Experts of a small language model: 8561 steps.
Below are experts of layer 5 (counted from 0) of a mixture-of-experts language model. Rows are named up (a neuron's input weights, with its number), down (a neuron's output weights, with its number) and show model dimensions 0-255. Each number is 128 + 24 x the weight over its row's rms, rounded and kept within 0 to 255. Numbers have three digits each.
Before each expert's rows: "gets" lists some tokens that make up at least twice as much of what it gets as of all text; "raises" lists some tokens whose logits its average output raises strongly, later layers aside. This comes from a sample of Wikipedia text that the model never trained on. Tokens count by the router's weight.

# expert 42
gets: " a", " ", " an", " this", " This", "ra"
raises: "il", "j", "z", "is", "ve", "ak"
up0:174108104120106107120123113095123146132111112121137093158132082111104132145118108115134142133096113158131143175150080139081122165143139119124116132118118151140102153133135085104106141158112105169133082081108135148113139111094135148111115144106083120123136110073158113114121189124138096100145128157130123120118122130133126095103111122177119158142142110058117098132170140116151164141106123111093138167129130191153151095096130127138105098098079133128187118126135117063084132121110149134133109112149106110108125117133148133151121131129131118157118110110119093122071117171127162126148118119104122120137103095104145131181143139120149099142136102142157123157117165121111103108114156131067147130102116123120095133186152126127143122104165120133078152076136147165116135151132138
down0:137146103138164124144162125109122169166142124116126132130126153134088166131096078082061150152103063163117138123157136128103080117105102141119163115143149125119102142083113130125135119141114129132144136149118163136145146113169103164164121106146130144148135166125139118106166113129121121100102144110110147101153115144132069108135126135162087155092140146121113153150131173107185114141127128110135120128122148142166151126126159156158104101104159130110125139100130143157135132127152120109137134139102125127142108156106145150151115125105103091077094118126128099094092115164147136156160108103102113113094105132149100137166121104138162092120158138065112107084125180142136122159114138123177119162140143123147119123107196174152145153147088163121113153127129151105155104156153119

# expert 45
gets: " ", " 0", " w", " W", " —", " h"
raises: " ", " or", "edd", "..", " |", " out"
up1:175138108138137152093139139148123136146146146124139112122154152155158099076121118095123162120024134140141126113186128105160115127149099126117170150094101150149136175162116120123147142122152131164110122142132106195150093081106114133125084089147089135092120119107121097144098133146110156120122156141109143061133146128136146150120085176121138128118141132109124117135086142125094144100142104163142125114101124133135133158133133121089141137133109146131102132156159098133127079150151134091170128141146194120138115106123123150141124109108142152106132118133141159091114192111150108153121118144123140167123133176152128121123127119162137131108124144127108099115103111104096132133111117085101127082128088141151099120110149083136119102085104099129118143115133148157138126092129083
down1:175111134129139169120152189106127169114150169120131143131150177144142105094099125133104177143112111147097132138149112096095108097108099129095134161096115122106179115151143114124157133146128121110096143125138174116161159086096126180103141070091090101122139111096121097113143171155108119145139149132118110129111097138121131137161166114147147105137118186145129166138141151104146080089131111141129157060082118112121135151113178147117125106106163142131130139110119151086162154128138140116120116145136107078102167167104138129109132145110119163161132117126097146151114151106099116113206112115118132146114112163128159128124145129124141158109090137093131106124157120116121147115126102132140132143128129098114090102120125123113144148127144086100138140107076132130106108121129085

# expert 43
gets: ".", "s.", "\n", "===", ").", "=="
raises: "\n", " However,", " This", " Although", " These", " In"
up4:110177144131132121118163168134158111153121122120115122123105154139073110174153159122136108119113159135121141109123125126126145170169147160150181118155134121154133113127135147174125141148089116138133119124103086124132131133118169128140153175127122100161097091179121130152134122171122094117130139137127134142141138094152102152181144125136139117100124164123161194154102124126119150141143171115092129086107127156104152108136130142111130159147100137146155074151153122139178136117099136119130158126118099094156143132106098106112093119114169142083135174123102124080149134124157134156122134135148102139115113101114144110117148138093178080143117098158137137097097141149094169162127116109114154173154137133068163105128106152120148164122134106139134171111136125157138175092098104
down4:124127173162159129132100138145174119110128103109115137128173126149117160101124131127099136034137099135118115097131149109153158112127105092162155145134113147094100173091076146115112147111110119120130121134161132120113142158133108116124118078130129164168100146147128151122087116131138116135130097147112099140156127106138130103143143114155088146152133088122140116098151121178124099106147126147153164170134130148113090129131116141155122127074151152117091165158139130121108141120131134110105117097096142137115106186082110129084151125106112118157118095137154131142158087099082125087117093103139159089123143140116153181140130103149110130171094169156118139135120164169133120130130177120150065147109105157134140109140130137132128121124112080091098096121106095147132143119118124

# expert 22
gets: ".", ")", "s.", "\"", ").", "es."
raises: "\n", " However,", " Many", " Although", " During", " In"
up4:103142106117082159163121088127161108141151111110129108107104168141158128106158080135117137115120128068110111138094159107118123154187122069163133125162132135155124093108175118096112146141114073142150117121144121131098140111084105154147108138134140079120137127149132149148143151139143145168157123132108118141171125102142099137136112145147138113124172146129140197090143152149140105114153126090132193123139139126175102094133087143128141115107130125155097107099120102141133080132105108109110120115163160121113135147143161124142137161102087153101113130112109125117109161091111133110141121132141099173112158157117100162113127103136155163157145098097144166114144134164085119143077118113112079123138139114101124144093100122151130151108134095133119161151119138095090129143130095
down4:120173131104107111096108129164141149151139139119156153086144086099104115134118151089136063122139122096140092087124153176140108104109141096140114160117103151134108136090182125103138147074161137106115124142135115132146120134131134117134134095139136151117153129126184108187163110105114099139132147098138118135139141107171156129128109122119153128132124141154088139113129119126146148137115149110114134091128141096078147126106147160142147119147149141095169149136107142143123092137118138115154192154148129129119074160079059151173073134127149109148115139109105145105097157100085121123168068112110082166140143134165161152154140144098106156117105126110128151094086133151125104172115161147102114104126124113127106121119152110138130135136116129121138138139100112110170139106141147

# expert 0
gets: " the", " The", "The", " a", " an", " \"the"
raises: " latter", " same", " whole", "n,"
up0:110100121118084146117094116123109102141107110166110138105116109099127092103097094100108098152114140077154144076098124095116137154131120145151134084120155100122131098108141135130113179135107136139165112129178094104138124156105140178167154090134161135121107124151133126133109101166091132157166115135119095170125114129094117137117133157116124169146086155078129142169121109104161079139124105111153145112114117107142096126124083131135161115146087139151099146126113120150104143094127099079120135127120122166122108115114159121159072148082113131151106112155108133135126134124120158142113130108114106108142138130105177150113170143124131100177120105104142142101121151143102120122137114137077131156124100125135079124081155135073090121129129116121097112137137139176118072147160156
down0:098157085163127162122123113127098084111128180114118154123149108122163135132131169164156105124123134119168171161140152135125116159164168158129109083118124102176119128108152124145117141123121146113119153135078134122117105116107157127131121108168104146134141132117090084115123134140136144103114131118130128123152086113098162138129112116101164110076111102176209111126153155152122135129186130102144107147142133105162116078149124093132166123162160132146111122157146116151131115101167107133168152127069128172136132163139140126134119134160132176090104126121154132172142091154124114103149125103136122123166126152155109150088113105136126101126140116130140170118111108084115148160102148126115081098163136150191113103127115139135113119102132162099129144103134096117151090123121132

# expert 21
gets: ")", "\"", "}", " ", "1)", "3)"
raises: "\n", " |", " and", " –", " by", " ;"
up4:141188153091136085114149141128131117105090134106126092197145133106108125113122141119105113117125144134137105096102092125082120129108152103137125175146157108098124132170111101137133133151128144122119148104156149138116181141113120106154082118147136137092121164130131120135130098114120132169130095161120145100170126150116108150110147137141141116152133091109119129084089127160156140153153100111109138113170092121114117164102139115130094094155101125180134097135162091118146145129132103180118115135111138107133135114108148125158112117111137168133080146131099144143122133119113112138103117151122092092152128193131123133116164098148183161147155132119102109167145145129127131094095114100117138145165094138128123132188122129176124092159070151093113124160143172145143119108149180
down4:114096149156115131168127122120098130151108140159100138111097107100101140121154108126119157090128104113126126147108156124134125126096112177119112138123134111169128130125097137144114117114148082115142154119112144084116125133118138136108097148139159136136148104141166165102097138132071161128126114176114173091117129129121122167101102107075143090095135178120102133148099152121137122138143151104157148088121135149113099140122064130119158120159195166113159134147135099170136143140161131105126129168098107077136156138129111143163161116116130137101113116131100155130147132154137119100108080161099108131147161139119128145156192172110130134120184131123125147145123083107112148157101145112121118151120114112141068145127156147130172145147116115126077077109114106093103157155138103

# expert 39
gets: " a", "\n", "==", " an", " =", "==="
raises: "\n", " ", "erb", "===B"
up1:085143155142125086165122162151137119175155105115103156149163129139124104092112141150120170146150132135186161131138087123076096134089112106145149098151155146128121098156131113101116124115134140169141090137075135104132186126129099099150092148135118117096114100154095130158144138118098118117123144134068106129112114149118134124108126125116129116126105128101134158107121098095123149135130129135189122120143087168094125133119126108127103138109148147118130110122079152123082102136147095129122123106132173128082158122179129136135118097140159092154152091122126107171129120150130132089112094126126140104109105137206109104169127077140127117097117158170110134164097120123119135158105096170083124135147123092152135152120142167116169141124141133112107144137120120148103165123136156
down1:166088111141126131147133140135126144133127114128149138099089125099100127178127081141083135110160161166119144084134138128143153153137136126132166138139130095151137184177128150104081131126069132097103181094169150101116082112139092125122121130103101133174132134073149113134074121156160121121138139136170116125109105105121139131145107101139097130111158105154152100139093127103128120074119094133144089072149139166160118112111143151136175120099127158143118114165142162091167113146148145112125129124140112165139121166074117133120159145060145149131141118115116129096145136061135095124114136130107109132137123115115139116116153136162147122140149176119118111100130150108114106084124137159134131144140154108121101109180138151160150163138111141087124123114141126126129152132106136

# expert 56
gets: " |", ";", ":", "\n ", " –", " -"
raises: " ", " N/A", " None"
up0:125160132129127114073117103136134121152151075153108088105164133107118119106116090110121115114099147123113122092142124182181096151109106157107100113143125118157135088110122150096108160130125090148125154143129082135128130119153105143128083140149108151149115190141115117142129125122110100081139147160114183131075127138148160144156065156097117188138170134124134123163121116084152123089107094096109104165153097125148123142143126112167157089132121114094111140132094143103134091092154162147171133121157141156133109106138110142130111114122107102101130128149109112080160157121133133123110091183151135124117113144136085154138136120098160154126142127148172143151091132105145103143128113126155144152134095129153135121170154152124099113149112140145152120103118184121147142151125110
down0:128107122108138118104127118113089112082111108139099184179112135130133111125143097146141098133112140080113126161078104138170162141149128118118093129142171156106167159078112146107119100143116148116166130164092155158083161139109137146124124150117131105121116132115119123140130111132153146129124156155125166097114124151136100130108133129104150141174097123147118126127132141116154118097137103135089096089139150147156106126123138109142180131108125109121148147178144125124090121140122148138100096133095102125128137119158113119142135156146140102171095128155101120127122152116116069148144105133118107098156089123144186134157164049176086139161118099090146104163087151124106113115132101108113118147149137190099111086101133132089160133139165118153127117104128147099143165144151109